config.toml
d_model = 128
tie_embeddings = false
parallel_block = true
init_std_up = 0.0398
init_std_down = 0.0
beta1 = 0.95
lr_head = 0.0119
warmup_steps = 200
final_lr_fraction = 0.05
doc_mask = false
train_tokens = 366000000
Below are experts of layer 3 (counted from 0) of a mixture-of-experts language model. Rows are named router (the router's row for the expert), up (a neuron's input weights, with its number), down (a neuron's output weights, with its number) and show model dimensions 0-127. Each number is 128 + 32 x the weight over its row's rms, rounded and kept within 0 to 255. Numbers have three digits each.
After each expert's rows: a language model's description of what the expert responds to. This comes from a sample of Wikipedia text that the model never trained on.

# expert 3
router:158055050115058127123093117132110117124140094131130127119157141175094082111147127140166055160126117185124125118134112083143081153101110154133141130132164192134079132143082166140120142097112137097067115080145163129103153143171128074122101159164107135152129133134099100147084150061148111069208178128118117146176099101154064067134178174129092143175139148115134143113118100082179164150134
up10:125108061095120115133111137158164124142128185157117135140130138117119191121176163202126081076166081096170142147059160093112128200107110122136148122166101161141143148151143179087146111169112113130156119146144152183054174193137200122073155123107125171060143126111123155145105149110086138072157122111117170086107088142129138139159139151156138131149118125121143130164060187084164154174122
down10:165171066078086138130092187128122167138130150135167134137129111125108148137147119123106083128103095115173133137089159186098103119128111119135138145168158135149174095115147064135088080143102100160161094124072133164130184151164165112093105158156147180028116164080145128134127204178058149101160113136168155105146148178154117151091155113103129155101156131123097132144075186119182110063148
up11:146069131118095054153149073140111105095111115118106094165141048153079117191146084145120102153124187117158133126090092130108105063147101099133164120152090172111108071113140137169144179144130172108090137147122123171121109088147103107150076118118130123187098094107190131111129159159091172078143102111160161119073177122105112131136158180066132186137158137119157079143181077128154165122164
down11:127109103153151107168162159067120067075109192151115186203131138124158144134158077113070173136125147151103160148125142107103121165151144151148172103151132128150178097142159129109135144097154126207176125101097128142091107036113087154127177111125140081047065069138113101105175137156180191172128155107174131130157142101108139114124158118131155124123128110138125141129100105144122165085073
up12:139097091134124178109058142127146120166139102193102119093093155198092101079205088118149069122158126168125148069129115156173118157138169071118122110170176114148134168151139167079104085148090145161123165130113167119095101128172055091129168120141155086148118133088080175140122168140135132093162120109125160086163105125090120174131132153144143089115093085150140202076131105108136167103095
down12:131121146179160194112104176060139146137109135148103101147071186110151097106123121133093178136072180154181159158102110107121108115137154086131102183103148130123120090114106137152128141165185127136161140139088143119082115113164072170103136135084138117143173107066120169161073133168140143151108142130092128059175197156129116164054168149102109134064142118110128178125100105122129070147194
First piece of a capitalized proper name, often foreign or split, such as Al-, Sh-, Z-, St-, Charles, Michael, Var(ig).

# expert 31
router:113099099123129111114138130187078107103179071117090097151143148121074066162138157161129097138139100138090118115140115110169074178155106145166151129142116137149077112166196146103112135082107091073067146198138113101068113179182134150130099175148111123143124112167099134179097134083128126098151124170137081138124136107122083062110163146149119125155125087157169130140155073107214158187154
up0:195182153101075100102126139134104154153134103179100080134083105118120108139150125101108140170213093122128126175107155125153089127148110127167136168129118106153132124191124143099136102084112148176116181124187070120073098122120133151112088150137086135146155063141127121114103123144052128115136133137147137116169185168125144084052182137186148142143096162186129095142143124099174179166201
down0:140180095118123075087121111121125092184175119119157169143085116179142096119142094155167142141085112066137154093079171133095123114074122106189088172134122098121168128072185106089054106082159135141094075171136105128088089163108137122100180123149105120129107094115125167120109091149100142108113128159120114066127136123156145178078199111124094103173125169188182126147153123177163121139085
up1:148121130157184071137139131159109120090137131093054101070126103155149090165164143092101101115128082126083116152185140050137108127138177141182148131122135044123094138173154137132123070107140077089109110119127134098099143081121127111161097162101183157127118091094120140184190156129161103115126109118061102143141149143080105140157107132089112092144106169200154110083115155132165135169051
down1:137119125117140174132114125150129113101186059137129180118111105138165111130150157103065059168150107133100156056168129059134109155167094173073172139110133121050163112161095122140125125138127152125183148171112117070152094096135158129115154180136141129084122110181118147149120148112109167132177114107083166106133099095168123116110150140078142153125209176088147080107154120078111146120213
up2:183134105069132111142127064166133159167106133072110097115114164163081088125108144150049142152137124166087093169161113130122094158138111116084090051119148125097104126153174095136190129135060086091114154151173064127126134121147071124119144146113081189122112102116098131156067159084136130140125108133182103114160089126123081189117090127132137132170122147145134125154143084131158127179217
down2:170120095093105141180149130082154138193118139168112133110108129111107136111093103161078209123126159139112148132155134115101097113065141100091155100108132209124115088163085163164149149126125145078106106123130123163172198139057143133141208123088144161055130148140173109144092153138107152149078161147108095128115133202119126137100115106103103151126111154152159094160155122143129050085200
Opening pieces of technical or scientific words after articles, like cogn, gen, col, wh, gr, often in biology and species text.

# expert 37
router:113160112125090130077085098134079111114140134109117090127144138181091129082141125161180060064134139151098129118113128166145150166066135143141126123107107171169146142141127144124060136102101101109132151158133126105097166146112026102187108162185112124151184155132056103160082106055142092133107144174140147169125106115147137135166168164106096149144100151109180103164195084117116082093170
up7:052179124115129167095123151078125132107138089215111102131108075134118112100136106137198118129113138196095129170120124153101164114128121124087123165133184155069121175161154115140105139085122182130073073103132143115183128098130142132092089102128166119143109091085098147082133114111101164092158167049103080157130107162172094184157149119112121169145127137172117169136201131150121081138174
down7:155110131128087045098146162174137113140125138099140093115120142135101185185129149104041147174154113131140122097133115120193148101119091148140108113124143128181106069119108148128140109165174142139151174144151133130089062123105143114171051162164164127131106147153162149158115123156163151060178110137161115124103090150112115084069075086078106101152167127096181092202071146115095134140099
up8:100036081143155134150099091086108142151113160129111029155197150091118126175134160107159136182146120122148106117086164105137145107115102122170127091089147096084141140190121152062120158100098122105151148173179088143169132121125074142121123124125079189160105116175097101134171128158128137154143116148160137153131144135046100130099119086117160149132083072114135168171147070179110153133095
down8:129204087177154145118143157116146142106075115159175145122110085092123108073096065107099103129142141132149149111139124170097128101150089156094095146139154103176055183151085152148153132161142113200111128084107089106104175083117147121132095163097102136136115154071119141095135132119085125174124083081172151107133130155180158113152118180102035092065167125130125131077112102112129088094181
up9:142079183134122127151141097162152091116209093132107107174135136198108158096163086154102094072148130158082168156154162128148182146126168104104132131107053128121172053152121148164136122140145160109119095090116095161089139190165081129165123127165123082121164113200135107099134113075124135087085133163139136140111138139134080143133108185076092127106071129115130141064124134129100063168093
down9:097122110125168173152128157176078122122134117078175092101079066189103114107139156119179100113127166124125138119143150092068128150156143152126077161146088128166117138161139081134078084161130119086088167158118120151118206079097128147113104116047196158147155156155191139162159083125120161162052126155139180134117157117161091151137112140157103130066134104107144132081135109141142066132095
Pipe characters separating cells inside tables, especially in header rows like "Title | Year", plus |---|---| divider lines.

# expert 45
router:129085130119086119063115141168089193098108069128128071184137155063112071103143150109149140109138132152097123119124081089140042172147116174087151124145202146154119158170163159146163152075100151142080135179185152116123100119170100111123075178125128151152138122133120096130163112102105124127128162107092151141065101110152111086133163145181108167143128100109147088158138085133161213116116
up0:105129079168111104125146109146113120097116119166136112126124145063084086080131162137165149114098144164154119140093091117095111153168095141099144080137159210149072096195121157112177111118116203138132104169167154132119148202099054111139093080104135186162167132090107100138076089081128170129050135150151104107151163107132188145075099132142154158114143181158133127160077130120132148119146
down0:068114168076153164098072177080185138106135187115098138101136135101099128132106117120094112113137162108167090127122094148098112081135205122131138074146131132098134154116137056065115134112115176174144145110126063118100129126096088154106151090080130138138068143124118111088140095098158080093111112143120078102149103077161249116093132104159097127076115123125126065116124100113163143106145
up1:129177182048091105164090142127102187088153146125177091168178130084155124075139095141129088147113126113133120109101135120143103142099118192140163081157110106168109151123120127067142128114101100116149108151161123139158091062154174136110124094114149121121121142123125098108153158090163163094144080060171159087096074106153079070092113086130141130127178101158166158200169102127128201111087
down1:204079103174129125089160132147107135104157107142148161153129074110137093125119146096178126147107138181091147143121138132065091107170140096142106136166135110114154108128107078172092075177164114090135096119117081172091086118153164103193080145155115144107103143137150128132092154188144211161130104085169152101103127227122152161086126139102111093094148096121183151106159165110067103160138
up2:162127149134113131105155090166123155136126152163123115145155152123150079087147113238083139110160162153128092118120140143118080157108090142091148229094086140200156118129160138085153132154097115112089181137157134169101158174102109125133138182077141134090149157138120110087111134101092154100107128134086153125119135102089069135048145141212089185104117107137063136138100161111084110154123
down2:149142167172101120118137065131067166180076179150085094193119185143159082101149113130109129154150141126134126075125165144082088135135090219131185102105119172166141172104121117096094218152143091125116163120188140083132168140154149141153106139103159147138084151147147152072126122198126106153133134185108101106132138119127081144141151134131112135147195094097112165184112153120151136115095
Auxiliary verbs has, had, can, may, will, plus line breaks, $, km, mi and prime marks in statistics and data lines.

# expert 11
router:113069117100129082094122125142090142138179112059118105122128160144161066114141161150177057113101084136138118060122100084153097171147124124115144134163137134159144098179146164093133145162125156071073117142195172075110122149168121109124105159152152083139142184158124115140073098096105090124217121168082072152122088123166114149126109156147117170113124092131143098213144129130151162175135
up1:133187106117109085108156122164130129129135106159170133073214131084159131038105115139217091175161097134120165097149119097131115172105170091091153109131107153125145111127081183163144124161132103108126085086147104159131210135120196117103166058109164114122181150114162101162101140111124147113107084147113088127142110144161143153160157114142126131106085114138152089086154136142134145097036
down1:141151106122122151185136135088165062103110161156152108172093120094158129124136147118142172154105092150123175144146123192124173088142131092129184116160189143134107142157171167148109106139109131210119103209151149106101093076136165146156073178094129167121161170170095144090089114137079142165111159119132147148152154149128136175079134140130143165070088144195122120207096140094176132138089
up2:136163165149162137108130167164141158098137100141111088107078161134212111193099113138133117077100192119161115083079137208135199153129156132147105082126110107138152111111142143126087134130105141156112173141106165109128153122174132108181117160130172059127146133107092124109042123123117103162191130128127099201100092088166132129093111117100087086143083151131114118140086118181201133163101
down2:086154088139116171116151113155137128136095144080154076075112106128091165177130043204167139166164118112136151091105126159131123147165106141135125098145112159092169097082124105138116193046114142142213173066126120128096152130131147118086108086063150158106114125144105122144037125109159078132133119142081161173130118098110146146163158110173143113133142126100113074148139092103096131174083
up3:128092061188158095130109130156148144106129114099135149162160142148174083109154178105124096146202127190110132099143100070167072191125170087160108088126145065170126143148066148106129102133108112116108028132190084100077124122101162145149146135095116117117159135126132145161135149155186177118158132100132126150133120136133217124160068095104090118144070151148115105125133134165114151113090
down3:154153093169108160159124137123110064092093170174159160143117145153136118064164101146188121108144196155155120127202089106163123089129119105162202125065117135158194094120110122126125122119125137116123106167158140111129104123152147134170081152121129117166075179105103138113165148093095114079072153151170138122143173124158128133128086116148102167133134104204115108035139073094127090076087
Opening pieces of words after articles or conjunctions, such as en in enacted and enraged, dis in disobey, Ar, Am, San.

# expert 60
router:117087093129120127083119101164143181111114124126090132150125150126006105098203151147126144099166086086085118085156125116142134144136077139082149096139161134161107109124141147131166168128118083097092186167139152070132065184194131130205090137136136157173130110119133124139122087115100112079129166175134113138063111095156096133174172184096105146145125119106184121129167110119110151082134
up1:122120149158135168072151157108127228118126144156072117073200188085087122177157117141098127091150106144133078205072150141114112152120096102100141094132109117170162112139197132198148104122083080122122152181139136169132130120120122164160137089093067153181101164112113133165132094137136115099179170111133116148095118150071127113080144092122091111087138111194162132092127122117120110099137
down1:191113154158096180103158140165130154124100061128145142159100093100137102156137048123092116098167141156124143214110090122118116087137129072109109128080099170097050154087170114188105123108106078117119112106161090157102121083108147175102129166156087158172113170150102129110108152093115129129124203191143116105106159149086123079137145140128147130137147140167095131113151137063133205165137
up2:138184122113178164168181138147092146149109129145118145144093130077083103108141124127077145108186167144085131090126143113135133164114105122129190090084073169136128073132106105053167118107080105109108182094045187142124200149138129091175160055166152113145138101087105136146124116159104125076136148090084142122157095106179101105151179130114140117142150119063093172126130148110120103137076
down2:123095150096133161064142075129168072084140121082132100088147068107081159116126154141145106147047127137195115148147115140124114091043116146174071155148079139146076122142126157176120113121145147117125112159150106160135119161114132078088126120135134174103132147174155115085164160125158085197161133129138154120148128149089066165075100120093158156125141172135071121137119176157086125065189
up3:143132136172125179106135131149131172152146135123125113140068151085106112120171197120107106041159111174107161105139078106100140172158120172120161127150170101133085150143144128144110124126109103116155157119155157066157072128082103157193139182132139197098127190100132167159131130083154128143107184096124119128174088086109119147088122111127074167092123103147134147057075172125096042153148
down3:097108082080076085096146101141138146139196110167205134139122131097197217106137125089177169141128163149102120200110159125121085097100099096169157172177117131130111165126164138128143091095150087129113148103090163170144162117132145070141155083148121117108153114186184066107103107159151139201106080137144147096132095096117114086144175143190151115156100144127126091130131108116125151164114
Derivational endings like ation, ion, ism, ment, ing, ers completing words, plus general nouns such as name, series, use, work.

# expert 52
router:155049105106082106098106108149126119120165117085065107140158132148088106144126130166155135155115115164096110078134077118114024127117123163104147135096184218124159122131158169141077130077121113123097143109206145125095151162132148113142112142138124107151165172189089125171133079092082128080185172170081154142193094125130104126167152151152074130166116101116130114187125141106133141134129
up1:131132132115105128085137144108190122082087069050124178113099176157047180102146090167143131109126133124155078149088126145104086131156093125125141137135183158140174077106158144104148161108163118143130157114125069152110119148145083100171131203142115147108139147135102098163110119064110117086104141134138129138146149186115197118172189127110102158176130088108158129114096143199051175136126
down1:123170072093171133111134184145158107073078084088099151143110087142132175088132079171084147090132093074131099172123117079130153113169171136111146141130209153115123060094186125060130120173172153184135177099102121160180133117129117096136117142108134113077165117126094152180170103121133156177115086118124181147124125154086168100112142159151099105155113122133133165172151118088108187089120
up2:160142084070112076120114119114128114132132111085119079074143162064134173150186113113142068089137146056076158085120089110144167145109107170145170134148180147123142079089093118145133120203102111165115127092194128121110164106098116130084151117175074138142141109151146095088136140227091107125152172181119124122060131142129146130146115124096089110099098114107110137114142115212123098093131
down2:109184137081128130119169123118132110166186101055049108115141149158128146104166133076186154134129136111129179082134119108100085102084171088164186167101120179185161150145144146146132117065139128191107136118136140176101136158082131123135164144077124133121117199127130110126155103086161107131090090175170101090066089192131201167134077131133121163132138109130131152162128151132146077112138
up3:157132143115161075138194144132183184130145154099098131093163116140121149153076141104145154117183093064133089122114170155116153108080148153125111123114129099140168064148125118106165103121171152165140122075166140111118192113130116042152112106133148125077152193077162144087118116114130070134150160127128138169151123052135108127164124102096149209129086100156142165162079175079093120180140
down3:112122155132118110157212177142165139116131104097093129086089072106126119123108103137098121054209143083116074106148126140111144120162055123100141151096136064190177078089124120139149181155097157180119076132141146176102159114115122130146087136117154166118131169113129169064058132145158100117117171109104134178150163134116144135099126179162160169054176166144097148143122136109104114108144
Short word-opening pieces, often single letters or consonant clusters like wh, st, K, H, T, starting words or names split into pieces.

# expert 40
router:128108137127164097044112105192106109136155142101096091116139148099063126138178179057119115081201106138085067117180112108146127140105061168146144158163154140154133119127155141090145151134119084063108126146142146079123139121172135106148107137131092047137096175091156112120085127114136150124119137148155117132108129072144139173189170087153137122155132163172180117171130127121200137077173
up1:151108095081143132088129107149149146158132095120108115091165109152116114110135108125169118156137095084148159178109138110147199124128153112145082167189102150109104176053109088048121171164088133094145182038139079107100129134145113175145137128158134107169160118127099104171064152105098165181107110116207123128116133057188132147085074116146146136140138180104151140111139092152093090140142
down1:113204167117080158123080104145178176156099168129188171097110111168108124097107105095114109126146160152090130074135044172111100164128110143166144096139108124140171150140139095099162138151158177103144110166123140085128168068142121102139119147100130202156125141189143154140112116106135145110104122097116139160146088079163031099132119138068083141117120103087119125192162131089099152162069
up2:123077092175112142109152122101125160164122097163139096084157173116075132123174164124081101082136167169132117154123088140187117154088128139076181165132131173138164154123159126181142171148130119120160097139085122142112163149095108142156130120105108134180163178055129172136112126068078140105118113146099104090106142094102130147111145138127211170080082105146050105140065125136151064083182
down2:126164165063090171106131100165117109144130140120085124194056098134169147125130141075162183159094089097076119156159114140125181082180132070120074102206119127112114119147097088091143127193096111130164134128169129120113087147129120130133106134141130188080090098137116132105171155125145099126111149107096155126117134133110094103149136120144133078135077178079198135087214119114116192138094
up3:099169074182091132089166140167136140066118119105094091128048162119068120090127175162079115098168130150109137148174143132146136222137082126131141147163111115160122162128154149127139138137137070104093070157141129134124070156103117165067118069148127086131107152147122085155081097181153129117118144126143098101155075120079164137085179099120095116123192155142183143137143093134132164072110
down3:173144153104158198132097114099156113158154115119126157076139063143186140113125040163128140108156109163114130160060132099102069127087063107195136150065133080188151100154133127098096115122110153138093113167082100108108182125093096068131158118201122149132119084138143133128141182087146143173098073087118126137092145160135175133142109134149170153190139111139094125118096153171131124151123
Final word pieces completing nouns, especially plural or derivational endings like ers, ations, ists, ness, and States after United.

# expert 32
router:133120101107113134074149114171112138165154088125113097154110161125128115098132149150144131075187138173105093106187075102160112143118044149146210107195174145155055193179175151136120134125068112127086140180170154108060093149119128119122114171144135142152115131134151087129195093099148180134099144088075168145137088121123094088140171108148109132137121074148118088160109115130089153143112
up0:112184121152175148126152133173126058092120045133107124152090142163155158134124136160101110108122065161127098123142098109105128104135101131163199062090123139155099166099211108158117164140152152154100135118153155166058131148112105146147158114087082111141138097096114100150194154131150117090133167095109124168088145137124077137126133088100114137139160133223168196170118070136117182130132
down0:188158152086079146104112119147153164190135144095140143097110120110112161118112127133102147111154156153148112173125071156117085095124185122085146092132160170170117101182146111179128071161165143167133137117137159082087100066163087150102207119136128135177144190155120057088148097145119162170087082116129158205136100163151223149148140147136195115114126124109128106138135157133129112108145
up1:093083160185170155088068126126118113210124105112099114150111128160178115132133133143159149134137152120205173158121036109109107104069141177175125149112068108141115094104048135101111131107113138147122117087104175154105141127158098128120110155110166153114118183163149097121103134110139139100110149093170094160095103146128184140143127103118123095097071120068137097103120208179094070102161
down1:192147181089116144213078153136067147138144168155107120161114070132171184150108092088092135144105104068058124099116203183121113142105166125059138100143127161119180083145152159151141145117162068118138130094146139137127178077121141119063094135129082100107129115149072118152139104147095076133183131126123106110166132153126127129114135185115177115177141087097134161138147097095110105103148
up2:129094129086116129128149078080110125076176139066170124110095092112099203124185119079188120143158164105156115153175098162068144181153096116124122145147162100132114120126161186109118132154114120199093143047100148115135058101116129141127119149118129104180130131086129157111107136130193145161149139174107133181133079184102091075084089118093163093118158101138072096102153133131109153090125
down2:100156090145134089116110109145056040082196147141156161162128075114202094146142116112118171145118081118132170109097129145090142188161116096155128108101146144082153110141153118143103110126134161132114125150182117188113125128157148126129185132091178134098149119172136154188082142157125118174168076145134131146181141136178065117156099095101148089119150176153159040108122093116167156118169
Degree, minute and second marks in coordinates, percent signs and km, plus auxiliaries has, had, have in stats-heavy text.

# expert 13
router:195159059064118131119088067117060113116169139097126133106168133155100146109119141132133088108189089200128123128105100166144157100143098173071164163099138114189086187101111124104091152081112163145139203192166121079104162111111129135190136160150162095122159154144138129146137124108099042092147181144127099140071081080158125115157128112118121113144097126121123108139127141102141146138099
up10:202119106056128177142121099134126138187131145115124130120114137154132068099071184139082097100104181139138135060126095112106171130135184056162182083151128112188072143095136090165165152088109160165144133101081144134078152096138121128148116106138120119156152113108053147136172167150149082101144116133137107108135116127166151109065097089135125156114081171138148128158109113107167081076184
down10:121149150130141114165130081111115117109117139113137076171130145087129157180109087152113174153137166170060115120122141194163119085118158199074131152156162140095156127210165169060077137141074099177146111138118155152142117125126172129149138149137155181137158089193148134136110082116185123154108105130109146086144160165091090080144115126102116121098172104062127125083135141160067183144072
up11:117162135102179166104057070150142081120108097124075132099140096092149111130177158129101127166123138137114184110173107190125112093125122076161117122128042144197180113123139126080111152060153150118138120071165140153114157135083135151126184098131151080150131110117124163154131153130161101140155160189134139181079122103134131139154203108157147135137101194048128103074124152150125095128100
down11:152153131135115088138154123153125103162108125166172171173201104168116148226096114132195088148115156131103080139149167105172172121185149141079185119111193136137087175125118131158131083153164129126133191134113134184139149083117125133094125134097161168093117090099160141117157106153040116142085112112120138099149173074118155125095103157122172163092116081162142133115160148096107060133139
up12:175139157135136154119162120155089106126144135113172099131158115137093129183139130103151083136123104109155137077081148121178108120132137094069133080151095131212148134131100081138153210122123182104170128130084087141140160142168053092076120101069129111112131122140128109118137116079103057054098163133089129139162122162113124110151096066121145068191116109136144149167142169104210163141136
down12:175117119115157154099199131064166103177188164191126108114087185119144119104202121090129157137175141135144140125164131128122095128145144148149075211097113128096110064175145111124106121151126105187145091147149094113133170124088092133154172142108123117137129124103163122094161118178124176129139113169138126128126184089148121104145114061087046127133126096113103153098094120225090138150137
Mostly "the" plus prepositions by, with, from, at, between, as in "resigning from", "attended by representatives from".

# expert 28
router:093075138109007081153131116106128119203150163119091117236128106131101129153117138080138128119127117111097109137068118164139150136150131145120123089139129154116120152124096138126121153199065187088110140081155133112114097118146114125202125238107128129134087136145125108116166135089155150149182136109111074134088138109155134111145144096138109168169118185097146091162139110112162117107110
up1:166126153189114095154119108092091096133124120181087122171138079159111125160025189125092128145164092121161138112044151090111066134137116138126115121070111161110138116138109110117198170098079113084105143127133166169164098124153143091163146110159171080101126087120157109163227188159089163136096108167098105146114125093111100100104141079100135134104089116108133111152155142123102139154155
down1:173168098063151125147127145088105143133101198163146150160137136116180141114108066130212117139130105114159124145162087108169137135158134140092196124068122150088154121141077083119137139184130135187222112133090120093153137080168120116102142115145107139120098173093102180081065100129095106150130136156142144125129142127114106166107166104162096100172094130112146133079036140161133152146173
up2:068138139117157110173118073118156088178142186132132157098156084152131180176089119162166172140128165154120121143177108109201092133154138053167095151145120051116104176079130131124161176126113089108174128093132137117162157111178154103104060118141114101063072100105112127093168141101084169117133154137129124154121109151151148093141081126149163069133094120162119097178166115071132117084119
down2:207104144126111125119134117132165154148180120162171089202133146088112121201148136151088094145118112093125204068076128140140140116117133209151108140049233158159084152155111115147128128091155158107151142074124096145140133169077171161123116162084146102159141167070112127158117167129101154124140075126087149101064143105142106155120169145155118131130167127131149144124113097127089138150102
up3:147081123094123107137175137102165122116141173155161086084125095154160194173160079161107099159105137067057133112124114124097135106114117083154117100135113111100134101123140145105077149150144131104146135142167177103144069131141088138160179132166120152132123163159112083118173123203152156147133171129104140185014173131120143180171167117126087119163102092089112093127102150070098081158167
down3:153190127121072106150090154101114063114144103147127132159113078119087141096067136122137140161167146171130179169133097102159190152151170140115150068133106191108138102156131151109153092087114180149139156095150111151093206069096091117120202091145113162133153109080145117103100131157109148081152113059140086138114108108111118097109081090118115119092120173184134111101122083199147162137162
Prepositions and infinitive to following a verb or noun in running prose, e.g. sold to, south of, convert into, met with.

# expert 58
router:152102046096099092092180089168117190151107179153090139095168131154102080083190137118157034045108075164116118119151128103136148181126115165120130147108117121152058144142054167122132137167108064140087167143145147107135089138122141120195103126148143101153149125128088109145098111110112103130147159134100133151171112139170117134133198123128104153139121084126189115127166177100118141144114
up1:141097116123110078153115065109164151066121139073104160124057079211085156094099112147088111100119152099089149118155165065125145107151137179147133149190147120138139139180130151098110126163074068131132126194155120128121089113122113112129135156199158098114144135136088141145144112171146155162181109121187131099107115125142123156148149160120122174109114141084131119130123128087018113187084
down1:107089096097114097084109189128129117148126144111130143077156118140164164081139145112116104153079152108108156153145109140123124170137188132148172168097062076112107133178133096160102132141127207092089088116118079100099140187136145103154191085129082165123158156090106190085117089127097198095117083123075137117090151105111147170119084101133123080129098173139149126127100087105140202143067
up2:134089114129102132129135138119105150117094122148132105143057155134149157102172066073124154114138127085083222093126131131093126215133145159085170111136148096163126102133098181181142157138169073124090152097122157159120093129121126136111182089153099175150151154146110085167102127140100076104102127132163126162160113124113183075107143078170112113038082117117163128147167168178070107160116
down2:100200119139147107151122091134135182145098170125178102144137209099163120082187117085092148125106105088192136152108114150114163108149145187176212122103120092102122165116125132160163104106146114107129120140108148145150118054188149084102095145104125165088123092106138146110090140100118114128146089192165128115144133065099127131123101126110180105131089116054151049125121066081106125134156
up3:142084125054120138104120176136079058134121119118060097171157099131116122131164151112145115164133148106141162108129180112085184115105157127147158140139109111047102120081123118198091121160131108099139164109115148057162116124106155127100070109119172029104115149079167103115166091143167116141155130119133096156100168138139061118179145146123120157101179124162174078123092130113155100080083
down3:175087119092106132067093114114119085198140125143101101160175147136125103134185163047128093101103134115111112154128089112163094164086091108174143143072123126147177094160175104194111132087177118162109122143161141091081084092188141083126172111148155126138125115141137153095173178128131166121161110148088137171127125168087115129107111083169136194115072153169156117079078125123079140087122
Month names, years and words like Year, World, League, Award, First in sports, music and broadcast contexts, often within table cells.

# expert 62
router:127034082116085132130132146130119158122161060161099109144158133158103108097117167148186095102101104141128143097157081172147099190097123126144132133181148109144107118160129168141078159144120141120043106111153169122093089171193119096137094191129156097153145165150066086177135126110140118105165130151102143167119107116146090058141135143106119177126119122089136090133140094089164228155151
up10:069120103120165130124072150165083155142144142160126189142138117115133143110116145052161113085104153133092128124122101139087075144141108133118163126160106116179131091162100093081085122140148077121127112101149158187129180115173132175095111175185114175217152114097156161167090103116153139124114137165151087088160153148149075098161143178108097157107126159088063147150158124064086148172180
down10:114157099218148103112076163170134116092055137156094168158154094112154148152129180082133099111144158114148143154161117139134111192116144118211139115115147076134115094178142198088095113080108185125101129178124167125137142152120146161129182081143107111125123160160099106143125110120113114130168064123172130132135114123190067108128134048139125157119096145108143163164158095192104153182142
up11:115123172125156114122180088140056141187063099117128093171151138122111158111166146182123116142095181109137142109138082137148098130145118088082041149105113120171089180100211083119126176163120112108167095142177136153148125148123081152143189195125126167100138091159086079191160089099155116146123137100139163155129175145123107078115149084079168109143109139128151137127122110096121177165152
down11:164149164109138164140160160096126114140079132095089106149136152107073166110142107108117140086146130109144057111078153101136131098164126162099148069102126136167154127159108080124136123125082134200213186168092113116147156108135096100153115126157082164145133064109103068100097091099066169110138157150178152149117119159106135211150182117084123164119133095123147081093155173075133101119077
up12:087138157088154147139111092183100104053086069174096158130086088110116134092120107172109149072112207096124139136124112152134164127156115150095093115116170145152121093169183151133133158103085120160088078159067145096124191115139153104128105147179092144146071164211068133174115151114107127113141134124137160124108098156142144125138147167104160158166109160173080169129114110159187182099112
down12:118148127164197146169112123164152187118081150132102162122153141063079107129160120110125094158184121161141149148182162115157148112162080165037121100129162124166190136129114124154144114125126140157186126086131111110147069124160067065112128136181103101111115117121155120071145078140133164102060164082149139102169155145156122115082112170122119081110149091099180130098095162178143118069128
Initial capital letter pieces beginning names after colons or table pipes, such as Mon in Monocots, Bu in Buick, St, plus score dashes.

# expert 44
router:117143143102142099171146106209105209144158058079111094175132155150143052141120157134125128121163097108116112106168129171185135172121093185124119149161156131115037136133131123139139119102114137119119149180164125087118089172131123126139084181149149019161114084153119123154138153105095113117156123091087143146122105077137097087146104128134061128148121137137150128193182108104120138148075
up6:123142094055155105178116082177122164123127104115114153146115147152206097129104179086144137137090126070098081111128147202157166146134136169143130085165136111053123108152125061104125092194183109097152163107136139080110167125089145143125048184124137085150128094089117150137096032116146090159161177092145107124146107070153136148143097145129142107116113116120101148138164142120136132170145
down6:118141136180095115108094123152153119124110101071128121153050157177157118147033092172093178128121099114147153083134146156118068127109130133107148180095146110122110133137176056146131098120080153163152111105112129082107123137104150158134148147125138151099136119178133182100153145162045101127094072147106106122148126163092116172098071172119138133141183118098102053117220171122142159110150
up7:143153158138157111087167113151108112106139162118157152091124187138154160194123104111134049186125137156114122161134125120137168131087140149142132128125092089146121102076129096150129112112118174074191179156077128169113123128048158081176135174103167141113100167096157103146144139103096116105092173141110155138187148128196085180159137122153135076122050127142201127148178140121155143194138
down7:119083043119130139146129150112190179111132138141135112106054122078147105084152109088129158086071121148113125123145088142118115137125088095176116102121155179140151127129115133116162140122099097072173093110126101160172078139159092127099153053100116136177098163137113154149103135167191083124156149110188162142123153156089145137124197154068103149113189118155168086076134117150055166095117
up8:072147179096181065129111132162186175205158121158105175144143140105100163171126110089095161187127177187124134115080132166160101139107144094103123155145146123125114110134174139138132177116084099090099172090117136117149175094096165095148145168149167068135119098125148083137142110170141122105105160120063128128127194147127141105128184120131117095042084108120083108154127075125121121145066
down8:119134142163092120092098109163189170123153098075166158128161082128161142177140114124092133148080132200140134120089110132108143184129180150149134092175166128065145150100128104103168070105087187118098106163199067125101119154153123122169114139082196140100125132071129131123113180102145157102118099058122152139065113174122100132088163133126183099158179093098130181098123141133135113119093
Adjectives and adjective suffixes after articles, such as other, new, more, known, high, essential, and endings like -ical, -ulous.